Weights of a small mixture-of-experts language model, trained from scratch on English Wikipedia.
Experts: 64 experts in each of 7 layers, 128 GELU neurons an expert, a shared expert of 384 neurons.
Below are experts of layer 2 (counted from 0) of a mixture-of-experts language model. Rows are named router (the router's row for the expert), down (a neuron's output weights, with its number) and show model dimensions 192-287. Each number is 500 + 25 x the weight over its row's rms, rounded and kept within 0 to 999. Numbers have three digits each.
After each expert's rows: "comes before" lists some tokens at least twice as common just after its tokens as in all text. This comes from a sample of Wikipedia text that the model never trained on. Tokens count by the router's weight.

# expert 61
router:520486549496489503513466521525540513491553515491516486496535491513501496462470514471518496498504536523586516535496466481494486509516504525495527487504485513460463521504497481516467516443536474490505540473471523494494517484456491510523489488503490496520484491487512503506486514458510474513
down0:501494474465463540521470529490483479479527490521500490473536478479476559482521550497496488479517493502496434506535485497535488502491514510507447455517502516487527481486470490506523502496531516481456521533514493502521489450499480522532492453457498503470496507494526456515517476488468510502
down1:519464526496525449516511494483526510558499480491483529499490523518502470487550482535521498505495534486559491514461459509486479533517477485506435535507502489485505510517539491506487463532463492527475488471503510502534485565498494476539468495472549535506511494524538523505509488503524488515
down2:480527467516513483525537488459531471554495501473516526489494546488497450469477467508551471470492540561515495471544491494494495487482516460491450488516527506520484519492503538453498549484457469503498480539512515481493497504500491508511498525539468521511537517516502522509459539465543453495
down3:517492529541481478507556512502512529483490544501481479491472490506445489530506504483485494505491478472572461508442525566532524527541516498508521442508459488489487474477495525493497478448470460471492528482502479525508469517470502463520501498505493503499476541486477511453507497502504506513
down4:484498559511475534479503506553517508496521511517482494483489452483464516477498504481476536487562487465486475501475515528518537494512478480451528447514532486524494499505508485498515500517521496496523532478549488504507507441542469475510483530495485496498515503518483517477491500481512474503
down5:490495507485528502506507479497520523537503505489477507528511517460497494526485494502519525486489485514490475449475518497528517497544514525510524528528463477523513494496462493498510459489519497481513485530501472497525532518476467520548496541507514496525503483473556504469527449481474515472
down6:484529526488498481506526509486528509513547482531451486487519471493536477534521525525521501472490470461498533490483521462515553524522509489497520478493525497486535491504544508498499519493516493536507497542515508480497517452499480492455538497505564486494519522498485496508476447453478480455
comes before: " of", ",", " and", " to", " in", "."

# expert 36
router:543502543480487490475502438564496485536503503521523471487483463491490508517531475500495496492458464497523521481553550469522479505456471522518519507493540464483489558489505497481519537478530508488517501487508504454483485514523500522507420445497485514519492516538472506523511478454488475509
down0:517432503529532490537505470498478489475522473440504504511517500473504477531493486464532530500487468512478505495488498500478473504493502509513486507519546481480526515509496526481513474514553499505505503525508514520456502466474573512509500479488471485523530468504476503528535494501503526511
down1:529523545507503537516514533499458514471525518529477453529475534510503519470517454495541476519496481483513508439537508483538481538470497509529485432570511558481503492443523482518494506443445519548526496501513535512524526485479551508441488459527508535523475515526522532513509501499504514508
down2:489518491510441528469489477504503483484517485516468464500506545469490501517487515500508475520452507479489468483518501509482498464471538519485487496561515508496515476496524529492472499480481475489499476453480514516486471471512507434488514536481512472472478466540506489482530511472477486485
down3:526470513508486491494528492513490442490475505499471515473505511431497507458489478499514502483503504515449507495508507516487486503484506543473484511517539508451496474533520536508481515504488554510488467530482430497528517480536485542468503496485496503519499520497493471507495520436474502487
down4:525493513508461519465519475522479515545510498506488502529483479443480470508502534522501479501507507496522518490547520467482470447500470511503471506487516509509503467474460529544504470507521503502510535476515476492520498495530453527533497524513513523514533512487553500528468471507477518515
down5:511520530537495516525541514466509531437483497473485513439492499465500524499473478504525467500496505518562461530501501513482485497512532501462513499463529488492494503496565460464478513476493480496505510500492481513474503516522479455478531450488511490503509521494541442472550493495531531486
down6:511448470510471494519443492455525495509488511486503504504518534485508474537500505492539477500514497481521542513506511476444508515545471531551506473489504490461461511491511533533474476514513528552486506491504502547525484463527500521464479484467488493509498493499481512518481488502527512492
comes before: " |", " |\n", ")", "%", " (", "°N"

# expert 17
router:521525505574535504470480468521487502520529496492489483527505542478477505515470494500453522507507543501518538510508471449482468504494498490494532493484489505432495491503514474506487488470486469490478469472467502475479522511484461480518426459504523513465534532551478494495519505505532458524
down0:472506502541511463450554487498487502467491505527538510497478503515526525513506479484532507508497442522493535502498553478531511485474449435540501509483457471489524487479510469496497499497430516517525528501462518514515496485524493519478533455543482494507495468559517522485507522541427488485
down1:505478440490485501488516500505492564443496471504507501524475519524517459464498540512481461500492500516513551484507473501474505527501469491513494504499477511496443470494452496542503507509518516497461477471496476502508464521535454512494508499503481476533516504477479512508505533488505487550
down2:477531492485473508512479509482493437535494514507513506515546471485519524541493479503513500484495443526495508519528547473470501472450511527446520444510535488517495511520509517500506476488505468463503471516457469509501515466507435486524464504474449556500478500509471539493516482516513515451
down3:516462501528461517516523505528495489537502485504506478519462510457507492492507516448504497473488526522472461491530459528515517489456534470520492461542501437484518476475512483494519459468464548469483503495471495497516487465477516521469473535494514513494518497503494529532506471479488458505
down4:448506486486484487488488502463478468509498521485516481499478500483455518575517505489497523518468553500520545526518458502473536501510488461503503481533500507554476488495516510523496537478511461505477518516510475454487483512507511563491503513479501488483471516479480469517486497494533508503
down5:497496523489487468532515513512452510504528520541486521519496505501511454501520530541514503525506513493505482527476523527516485520510512461461543438469528514522498522521525510473510514516482511520520471475495520498491488514487526503481503478498462510499522523542497528515486513518464515529
down6:535476460482479500515506478481524479519500465488508519505486474513500500469481522537482515524466544495505487507495484521466465535507501517499478505458493535497475456515473473493434475505515493507519498491491547539479464523495533472517477526513465486522468490464505529486459439514524501514
comes before: "20", "19", "18", "th", "21", "09"

# expert 15
router:524537530528507481481501495505505509505496525520507507480493498510534522502514543481418520480504518471470515471504502493431489496478510531493529541509501489489487494512479502534547509508491516531500503502518443518489530501520477536506467499500496508531549490561491517514486532482553462511
down0:510513466520502470496517513453518527489480462525492493507492482486460507492496539441535512508525501456517524458511494469495552506517514493477499484508505500507521510480469490484468544529520513480473477528483540511451480519575510540547468515476489493515478498486500544531503458527517496521
down1:455501475517489518523474497555512523515535508517485484467484566521484517521475492495528501489503506481475480526454504485522465495496491456492453513513524501480506528519499519531493542486472483471482474492487511477495454531498529528507535570562524503482485477457504502484532511493465511510
down2:491474481553528482438528492530474511525506466470496538536453463556506494471515501530493513481561488546490517514476517476497523504512527553541497476497523499490458491485463486503484529497502515468499528548497525477505471508534542475509453468501504493479518483518518478524518505505516532489
down3:557496491481526525502495526509497525488472572477495507490540475477465520472438477455510557499517503512546499502495477479526496490489494441489508508516520541521522507497565537503497488498480510483535477496509465512455504493487469505484467486544473557490472506508473479486505495496511474476
down4:511503469510495487508516483489529514468489487510515527474552472493493500443504508472497493529531486516512487542530504468483465531538485525478446483462493507521516487517501501538480510520504499466472486539504490568484503510479500493543442478494505540468474446476548531480498512488488537530
down5:463495530503502555446498488493516507522544547499502515531512477515521487490518479565496526521480512488494545502556464543518487520472479516487511462501507510510476512491481489510478457506500539495546441503543521473509466569476502524490484476480474460482510460516485515483505539548436569517
down6:498508540510486487521509477516530526509450540499525499498474515438513515512469451507499468498485457523504538460552493512458481503514538484505516511493519545526467477468541457476496512450515488480533554478532523486472490457450524503492456498495497503529487488508483488483505525482506506525
comes before: " |", ".", "–", ";", " |\n", "0"

# expert 39
router:509505540496540487507470506501474489502526476479518522511507555497451463489488483509478543564497556486481544520497489478471478510499519530509492486515478474469507494513505483500465518509444458488486485503507494504499522509525468539512506495480516490520490503537490521462446512495509487568
down0:487500512516499499509452475480499512490539505505503554470518536534491473466480527464502480503520493510522480451558476471474488495493501513521478499494500450457521531503532494486458535509492509508546470508513494533530489500468534500514549499514554463485427533492544492440493477480504538460
down1:529548495484466515489533510498481525495529513469521508510482541544494507461472544502491547461513499479514493527511492524456471529490472522514515512509527522522483512503495488514524530503532513499495507489496481526477453501517481464505526502485496493501534510473502453493519491513543554540
down2:519499511490493502523492518502446505514506495509531541469461541524512471477528512494520525465485464507565460524496549510494490517500440525525500474489499474527503507505527509567523518437480477509507475515457506507476486497481506482480499494503465452499541558521526493502491500488522509516
down3:489489485491509507487483485483550502498539513475469480530510533500524493520496497539517506496510541531485484493478510508551474568535516524475476512496493475562505468517501507552533495540488469544477483506545494482535457467506485559455509525533509519547532456493568518477467530485526552482
down4:497499458541495515475538507496503510494503517525510554534506515546526533495463562490493520541489480517491529511536496515507500479489454514546480495490492527449563439515493540466498481483470534521501497525503458511464471478523499463526522475512500520468528486557501484508444541508497523527
down5:475500503435517441519509499545498530488508480499486514502518508539491455461463507502500493460480486491522471501479500504485506533483550511478543488485474493480467486506500484501503504466551474534522549475505487518487495532517516515483470511495459483525513531496520514497495502502477501482
down6:504488515507444450503478465504494490502514495515520461527510561503503491566503482524485558516448524474498485540518481475448569567501520503500549520476512531479496437514490504488525464513518487543522522512455481513474484502500535450498536513495512532474511500521475453496488522501510491474
comes before: "19", "20", "18", "10", "17", "13"

# expert 59
router:568542494517526506462479501516497486491509510519495502530528488504472511516523497532456495519464495498472533483473494468513486468501536508547487486527510446519509553496482464522488505515452496568500485523514525509471528541470457556498477449505474516491500524497515467459465504450491493514
down0:466517485509486498455515477504533491469474498487488503481471483532522476489489451452495506546490471528539499522465489483517528486513506519481481493496489477490554473495490473529487518508466483522497513497518479519500534491534495477489524480512498519540525481478461527497516481547520483519
down1:448488496567483494495465533484476468508471537470530470500531545542477479474459502484486508496527529516515484453488530459502481498518460533433477508505527495453559465472486483513481544493515541494525501514485470500493540514512491507504504484488500503520554477481529493502510521474499480527
down2:512485459491511543487493536498506518496448497492528478499503517508457523479494482488516492506475476450518465484525478504498490505515528504506522506518439459522524500526478526490466523526518446522495445488511474473510508517494500544530513499477494481512495483517538505465470475510533503500
down3:484488510469499519495496511496507538483478502479529514514487509515492508486468489462465460503490514520461489471510480523474486451481510559506513492494506528523485540503464541466482460486502485465489439467487499438447463546518506499538514505514518523521483520461475497465443556515495580536
down4:500516527516498489475514499513479536482523490519516515494543510490473467509492507497476501501521507493507528528491515556499507515521532485494494466509540470516436479541471411443497492525496520516538506462470470478460511523515497495515499541492516487532495470482494449501478469508483533528
down5:543491531483498499496553541495501538499515539486515484494496465480511515529488495511500485484505506491508494501492497517461494476503483491497521473488447516505475472480492497512486519464553484519523493485512563487487504517488520455532514511515502503529536478518524491519477504491501490513
down6:478495472507521441515535500525482506543488458477475523506509436505527478508482504505508446510487542570480499497510476486509533539511508525492518495510484486550549490518519499509533505503519512502490465462515476502479493467513491462481512506529505507533509541493540516503507501486465502489
comes before: "-", "|", "The", "===", "==", "In"

# expert 0
router:524484488498514504536517531520480510474496570494491512489528457482458491475505482524504460491499467468528499561505520493500479517510475479474539494471498491464506541505536488520484511489494442558514518510548498511496528527469539509466509479490484472548494520536480506549488503447494491527
down0:486468476532466513487534519512459535608524498507453526499529489462510498533513505526507491453533479509513479515485485453493488513528558517496479488488499535479535512499498476471499482519529500518500509458491506516526491475521472473490544491500492508544476499515457507506529519510530488531
down1:496443516490443473509499473511489495498528484479474457506476488498491554491466507526529559491495506523480470490540480518524508516487472478508526521448516480503518508522485500517505491525507442477496522500482522493470505524523464487538500503480536519457493506485493513452557491482477500485
down2:491533482499461494503523472514520457540509486489494503517522529489488492485508505518532461480480438512471419484532516480554444484512466479475488475494504481537506543499522498510540507530538510495529526485475486467494495522486494465486503490452504508443542485497501514506552501481506500449
down3:508501466525524480501462514555518464469471481469514451479469447504471496508543529489485495545479518494469490482501476521510544505487482512498515491501495490458494504487502502483506494528488555461508484501514464469485505540523507510492526517506494544497520496506482498463511491500554484530
down4:484487498480491485481498522542499447521492563465502485509499486512519519457504473520486525478495517494469509499470486471524473514469488510498504518488520503458473507485509518498514502498515503488510505526545525503457479524499520481507521529519496492476508495486491499503561540485508476504
down5:519473515476519504464473496500485495476479500479520473524501524480519470447515492488489521505524523534514508522503436471521501460543449504512469515497542510546507501520494515472517527477537515488564478491487480497501533517489531501521495534499505478555480497466514467538495524483512529475
down6:454469482483521497479493507509514506499517506463494468538542483489465528485497521507512543522471473472495445490517468463508480482509506461527505526511508481480449535484531516443498509503487457475536471538507567500514537512507466472510480521525509498462531513502492526477508502497475499506
comes before: " ", " \"", " —", " Total", " MF", " DF"

# expert 8
router:508507505496562533536506504518482515469521544498483529521554487506477497475499499473512474473454501505544506542583547478525485484497471475494525515508496505523497520493471486494509514482476534501497505503505508520487512513521479518545502471500434525518507504519482499480475470462497488480
down0:489503530532524520493508508468544488505474511514537517503492516548520519516465481505491543495472454527515540506487488495479507549525502493502507518522538555465492549485488531518501534510487488484561525462489471511496493541476480470465496482485532510513500518478454537488479512529523520518
down1:514500533460484511504532457480523466505486490476470472526540485452487521474467497505518490507567507476467495501460482521457496516504496506548481474486485436461516458506497507475478480477478445473524486506480510503493493480487550493519453477504525530503506474461484496461524468553470485515
down2:486522521494486498462497490507504482497495473498474493453577473453508470516496494485490472486500532458496493481531466532536492473514490501491472529506459501511530488498519499509473504515519503449513511526470500504487514479472530521477500509474457521479442498509514469482505514510518518500
down3:496448528475482495489492511476492543537495503459456496475488500507512507495461476484464504529468505484521485507519499485526484451533497491464492483472514525491510531504504492487513478459515502496497546513522442508489512503547484429486520524477500534506459519473507475537488485474520542458
down4:462520464494514504488489489538502481517537499508544487530475518512499510535507467486504487473533481549456502502477537467518505465515472504474511517492512492549507483484522500503538487525523479526493478512528522538485524490501496506513501500515467463502569517489479541541474527472491479486
down5:495514473500481515508520502503504520553502506493453498469486486490496489521486500524524509484482480499507524511518487483517537535500517493511485503490480498464529524558509484481477489493455511470490540463524517540503475483503493479531520502501559499521496493463498508483441490533536475523
down6:477488530447519471501464473540500485535511509474543472495534500514469489543505460489504519465526514528496514531469498487510537487537518472536498495519505508490498555493469517510501458530501530511534501518510502463473512507482462493543481540519433491546506481521486520476527487502508533480
comes before: " the", " a", " been", " be", " not", " an"

# expert 53
router:515462510473502464490495465537480505521504494496530505484493493493460500436498504545492461523488519468517529505486509495464476484527500493556516480489497516503505464547498490505464472475448518495504513505485481514493507478496495473534511498502482548512522523545482467543485513467480504508
down0:440501469480510521482529455570473496526510496508476516507492475495544525527491516476478513492494499484503474494518486508507500493504533524450551511541489464492523524479493515499507510471458481515518517527453502472525532526490474504455553515513527540497491487512560495521524526553518502494
down1:532542534449488512497470523516532519490520544488491496540476478502499515504523494510538553501511462503491501489467514497492484500446467562502516495487505529494512508540486484500522538573482494493493499470498498484510500527512517456491486519534477481518524474478517476497483498497505567519
down2:510535486522526519489482519506536503513538508466470497522559565496492489496440504513518505488492505511520498522516489528528467517481527545493467495518481499499516482487457480467483512486489508537482473485507533476537522499497504488524519450491487548495465540497465519506478511499502469504
down3:482510528556483490452456519466542514499519470468499470518482520543503497465437531508499532502484493433498489528480544508510565509519481452514505465519497511534449550483480489527531531495436501528480470498501474496498514494459540500490487491488503478492508513464491555489477460446501505493
down4:507501543528477466534498545479513489511490501525477479500516521499527504476507534499518512457491466501513461461467488536523512514495512538475515510477540513505442497483470543523543586472482491501516518508530510509486507499499511539489492510508495530524504521557490526472554477543515517492
down5:485500523489489507510480510502530519570474505512512516492483505504466526523474442484501524520463510511505511457470495480503513516477499544468469501499512524488526473492551514475481491497476518501505527531498520523514478468472522492531481510497438499486473524473467491498480468475485515571
down6:504492527514449507497467501520509537435497475491455517478444518524476518481480513476496505478503504467527492512495497531484506507490504503510495490516466502486457487485493519494543489507547494476511510509485459501542548482491440508527503449474517512538465459490449457522461468500530454504
comes before: " |", " ", " \"", " Republican", " MF", " Democratic"

# expert 18
router:506567485488492510501483478483484533491498545520516495477527502536485471536472524498524536529503515503488516485498508520486497526490499504457547510473484534538506502480514494494489464486507466507466477488499492480514543560470486517488493489471475543508540526508482510516474492507485462490
down0:462493504534513531520484481493538460459516509503511475512486514488515523495539496492474458518515513495502521533531492462531441518454458522534472506481493507511457502508475541503528527511490493490429529447491506455502536475498523495496471522510504514469519471472504488492475521485551461477
down1:517448486499503505507506560543483522476544529503479472518507510498510479530500543503522452471502488552511471518546525471517480508484560482494490498521527505466441501503477479500515524493526491534522510497534524519466499483527503508533494494516464512507454465466531503492513544510533487465
down2:484493505513492505504523499451523508487489539540494514514517538500503518495488451481481523464522470515518493518551450497482486497522460500503538480468522490521496483509464512491484486538508492519518477460551523480514498500533518484502503543472516502459490516502550549508528447464495447474
down3:486472501472535496449486494533541547502499500477523525516473489496483494470496467504503504535535501531535507479479479445486504506505508499462510494482502544492511503509540474573488503548508508491573448485464499520495511496499460504475514476480471453506519488505504504528536450510487490538
down4:462533506511525517506505498503512509543468520508486519457503545450488467498517531513498517534456521517505478438522536491508486524513509496467508503507553496477531514474487498496518492459526514485491469482521501494481470522533509485505552445498510510516520468484522484485525467523545493540
down5:512487513495481520464522489490524496467506458494494519534497507559470516509487495475472458525522507471500506507471478513522482514512538456485472477513523562499471515495524521484491479490494549471500488480521477495483465494489513496518522530533523497507523548507555480510503519515525504426
down6:538500499487480478496517481489489502468499531509464491492525536488503516471467534495524465511501498511486522459485467490515490525517476531490517495470546522473478486487473502471483518536497530511489506540529505466450548475484484490471472468491455527498487472456507495501465497510499516467
comes before: " of", " was", " in", " to", "'s", " is"

# expert 20
router:491534506495498527509420523517503542488523565507520512465491519487483455447500461504500486490481502506518543505508475516504498524505449492473522519488497485522509515501493544465550538517457487502476453469500514503463521465519484486496542493497517518517515508523441523499519497539498497522
down0:466518478499557571514500474500509468512514493500500513532481525469513514488532500554492490481528484464505501491484454522508463508478521488500505493535491506480504507498531491494492506496502452510490527503462494510487497476514527501470536494501513529517518498477491543510492517559453500480
down1:535439470462492515522505506538556503492469509493521470504531476447512493512521468519440472532514523465521515543506507497461525502517541521508519520512553508493503479451539495487487568458483503495503523509496507506490489512511492502541511465520469492499539481515503511457475520497523513491
down2:492477465519506527455513475463482529499511492477504454521470504477540518511487487486514510500479517465494494483525532483513533503547510464525493475511514493495467483517531463474473538515519465488514492522462478527454515538489490515500455498492529462546460494506492506500486502485493477499
down3:467513504477474476523496482457463502492516508565488462432506457525531509486478478515535497501500526513520500486473527456499496481493484493491534485500529529526561489498490531495484507506504496516471445536502562484493519511528493500498543482485468506524483493473513507517534523523496518510
down4:458467493511506478478492541485484482515479541538510504545505521470460515516510487512483494550541477483502507462497496523479515461510492494503518556513510561497462491505479527461487511535537512506535481447516534455540503513488486535526474525511470543430527497484490443478548456541488566483
down5:497552474484536481515524571513465508516556514520481505507510461464515500488551481486503499528485533554461514498475506496533477471507480462448470483492518509491487509496476472515477471488483535529503478489516482453493480493434536520451539488469498492503499462537513488466445480487487446495
down6:485519480510540539521495516497522504512495510486511494532461470511500485492490521507480457519475480535506486489510490500526506528503513450517450526538535514473495507474480520469500465494491477478501532510524514509472484436500477480486506491489513506499529519527506488511488500522523493524
comes before: " the", " a", " his", " first", " same", " United"

# expert 52
router:518499489502504501477473522498489481479518529504545493495478494449458464484520503521542504476501496491495543498519533511479487498556500489496511477497527471547483506475508520475529559518457458507489470490492477516471504499494510551488505523492465511470549499517498449445501525521503468511
down0:457503476500486486470505470535485490507492482480502547493490471455475509495475547502464502522487523532562505482514503494486515467499469457506517501492498464505486499508507495527464513497511498557522503507488491527476459479507514487519491500524521509484495481479536502485529500502506533484
down1:523507529482485501465513488531525495455515516496504496493507568499510487500509570498508501467480508498507493493506529537498468454514507532515498460487493476534508507505532493507485527497515551514462535491502524489507468510495487501460535539522516512475491490486515508512511509465512547477
down2:491546470521509535542483536498515491449464478485507442530482526477537480494522499522486521505454520506508514467518513526533511450554488503476526512508502547514448541500469490514515494482497459530512506545525512515459534488496515475495489506489522496510554477510514505498500538520471498476
down3:503511477508442507445527505501485531476490510521535511537491493511427519490513507486526465490525511514502493471552519474499532475501519456472512459500487487476508502457512506496500515551535475496515521513531524457525515508477502490478511525517552493503433495480526474500567482542515498483
down4:480539532500436458480497509478508509466491512498488517486481529512491544504495494542487491477501466559503485507504559544515535462478496511468502473512475510506474519503520457524538456497488476480536502514540495524539457470501507452517532522449505513500508528486512509496502512478507502494
down5:460475488479483517512510490497536452530527507502513484519479500535528552504542472567524486483460487529525532483523508527494458490506527523486519521454530468478493496498523514433496512569464517508504555480523500492540507517490443482495509497487497521529493497533485483488525476491457505516
down6:502471484472467469493471521529480465491491490513507519474506498453500483483524498491508491473491487494490532514518518499475452498495501491506495537534485529491494514521499487475522509459544503448481461528516509507515482494518492509502512486474506501538513513505494500552485543508487516522
comes before: " the", " a", " be", " his", " her", " their"

# expert 6
router:511543510481508467508471529507509471471506493473490538521517518498486487475510483524490449493476503489487510525527491491476458525518521486453470534498499497517535499527499506512509535527465491491533506509510474488501557509486461480530494490498507534526504515521514513441472507486516489476
down0:494508514511498519527504480523488537477493510520517491491490520482529473513529508487513551461514471483505534475496520493495479513511526527505469447514514481544485466483534463497487504458547478478507460522485524532510460513518521521482488509490492511504527495516494524464484490522490492510
down1:481478506515515489490516505475512542478507512468473502504501539507509514479497504510503498471497534496496490508495480497498529496490533490505541533432514552544501501514448508551498475488487477493489475466515499572507487508507511541500504524503525454491527535500461480490515518525497485509
down2:501501516461506506495496492435537483507514513486487477464498496487471433426462501494498506520421563494490488482504511491457517483495543526460500498523482528472498551510489500552501508505491513527501537506469496486547531510503472510495510469459500507546507467519493493513534517535489520457
down3:489529506446511513536527511509537551512499481505450466512510489494528525460515499485531504452440516471486472455520443459479492487505469527501498497466491528520505471473518487511507518484526497518454500523506509515505447444493470484520457536481492480495498485522542493493480479502475531477
down4:548547493517511515489463483494508511510506502475505524505475503501474533460499427505530508486506525517521510505533508485523459506467446469500557506487486574530492441490507515531503493551480532530498512480493500508526484492517466508504471457500497486504493476518489467491505505481535536483
down5:508485437511492507502476492494525499522504470525518489502491495522504503504511481477501448511552472511494496473530559517445537463480488469500483501498491497489511482499532497449434495476500515513543514479525508495507511502534499476510515485502547496546512493507468488502482507508552502460
down6:493516509423559491517489507474504536526521500504511474518467482520506495449477530466524470502503474499544492472478474533515487462501489477450539461497509516461500495471499531521505503474534483512521477530569514509508494518486494484507511470477526520514503513477483536466540484527501540490
comes before: " the", " ", " a", "==", " The", " his"

# expert 23
router:517512488498538497521488491495477548502493521514520534512516503513489513550519483598525501493515463499508527509515509479530468506513482496500545512488477483490525506539503486500507474537487496533527522484492473527498503507504471494528482483490517508558526493500526522460500526506486495513
down0:518510509486524497495551498449521481479517525507453496562537505524534448461492466493476518495468518505476515499454461450501484510522496536517470494513570497550508500484525509525483507501488535481508508532504489482537470528488527536518541511484559480506490512505497486532465504494468530495
down1:476495480519485537513523536526548449503473512547506506482476501472483512511532489489486491512466497504527456539527520511523537488523528489479509510512516531534476477519509507511514486530484545487527483493474534480502510457493518537462508510487503534453531488551527508522500503504489505462
down2:498474532505489492513527513488540491488476508484536476509461508493547553527507487524428444533512503503506557500512472498487520531474518528520505459539508485471494545497522515468502529496517494486533542520469532530543514488479528468509488500483487511458511491510508462507472520479508501492
down3:488446462516479514476523499524459510542512466456512498484488504529449528491480501446510506525529473511505484479512529515543461471495483479477506456489482505487524485516519514529548518547503476537529476480484438537530471495494502479509528478524533441498525508517469494511538514483465509511
down4:513466497525493483479507465526481497512537516521505513510476518478517488482503446564481492500481455500526503490505504508484513506467468486481541524509490532470509570483500503532513535526495479462512508497529525502510508485542528492483503462533485522514516510522539463481469471534509548493
down5:509506530516499504439515505499501474470494517507496507568525476505478511492496487523505509506482528531483482503475479540499492479522501473442517480534495546494491533501509557503497501477494482505543495509475509533507474492484487513534496484510493528483487508524485518519479499484522529493
down6:454492492484498549550492491442500548488501484519501498510494485521505486528494487541500449501497494546494504471484452505490475485479489492528523478492478491527502508480490487559525517523493547484527521459491484508504553520497524516548514514484509491479485505461460549506475493532439516489
comes before: "|", "-", " of", "'s", "2", "3"

# expert 47
router:503485477495485516457479477476467498518495489490487512514493470500497486484496475521498508532476472479525509501507563487462479526557482511533468489502507459492498504476478499412512520474523508500502471475499492548504512477487467485470499464445506507492446561514506515503451505457521514528
down0:537500508499497478476506479504563515446450533495531513533495509437475530494498466495479491497495499518464520545498504483502521499540522484452514493476530525527529493488453501500484463495549533475524502524527490544489471507499510484482488484471484498501458549539485501526496500475551464481
down1:498501528467463518539507493453497486477533510486474523478523516482486513507472493495485514502505466460505482507497462471477503506529503526484517484499514478467504512487459508466522584462480510432497524512496511524517503519476527515499450561486492492517494533477525461511522503507503492486
down2:519509497504481499481473458496521467504510518517476462473503542493487495564551488527521494491512494522493498442473453521507492476473501514508527517477487492492480506458500525458490526473496493450510516512527521487548469526517496508491542506545545487475478537481492505511505457550525559489
down3:522519500466553524460481491525490500525501499495454491515522500514523487485474498460520488506519488495550510525522479456493495555529540479521470486515505547534534529503537443488519485524512490481485467478473480482466461503467513532493469504513526527518466518490519501533509543509475477530
down4:504548495522478491483492516513485508492518491539491541507533500509502487466491486504500467487487532495510503499507469544531523518458477493484526515496502467525504487534513505516517480525487483470503510509504503489495560461525541531465517506486524487504502454519488528488505530536508484513
down5:451495498549574536489554529485469516525456492512485516479499462465498510501514482483526487518540466535479543549479493474550508525472478450506510482504497440508508496491504511452445521500489492541516447511537508492467501496518492475474569485477503487524515466453506500485514515475495505526
down6:450472471502493485462517484513510486502472463472471505491519462505516511488458485549502463541549455485464491503564512528487523511530479510504487478486475487502523506484516471541456545454490484508464475469512490486495483458504493486512502487469512505465480510498522532506519500504485475488
comes before: "–", ",", " |", ")\n", ")", "),"

# expert 11
router:534474534502492515462503485442489546483501498470543527511470479489578543548511514494459461496493517436493506488514494457515526506477499497502501501491508502470498537499498530516498530510467486516501494487471471474473544536474517540481500465519472491546539529529487483520510523443500457526
down0:480497534485488497486486501431486513513523489529526492483486500458535502529518517497510520465510444522542447501534517522485519502467508475516484518491542515535449490503492528463474552484477494499527530466474501523496457518502529498486532474497537536533491542557498518491540514500463506479
down1:501501467529509482478508498457504507486464473483533538483510502474480505495494506460535475505556555512481509492496502491495464498477498514493509506524521511489528500496515454498508465489514490535516540503487504524509473499531480493528505472526493506501482541474475561520508447515480471422
down2:459544480460519562497549551502506478511509505489504474477451509523529485517474468535517497522499500501443494524479506514499501448519484518541500488461481527511470522544528469506495506491495454483484517463476512487482539517492478472488484493464535509514513546488459528516491554522491512495
down3:510537523494483461558520445467501458476494465491452489476474481532459483527526481503519505471498486508527516490514524558469433485482491518470494499490466502484471539496518504491478493485513503494494468486475520508488517516542541498483473479500480468472531496497479502483500478530529473505
down4:447486478499492513515488504479517482500525511539458474483524495544490506484479482512486514490520461450491496536445498505484532508461524529518487485521551487499501533525547479485486505494481508488480518518529504513471515556463534533522532529471538476516523503499521480511519467475479517534
down5:497506468475505496504514527478523542566509507547499502487488508564477490486471509499511493501547520524504562484488529530497486474505468497432513509516505523480489504492476497501479469461506527484515478465498452498452448488486465483481507522531476496507481498513527483565487529490512486471
down6:453492456510490495497526484497465529509502497505533469553544486522508563500529500544499484498486530506478505536515514471478468491503496481448475446502558498517498477505475487515486490471446513490494502483490517478507485503498543548476561523515515475503536496514500518537492489448492491514
comes before: " ", " —", " +", " %", " —;", " −"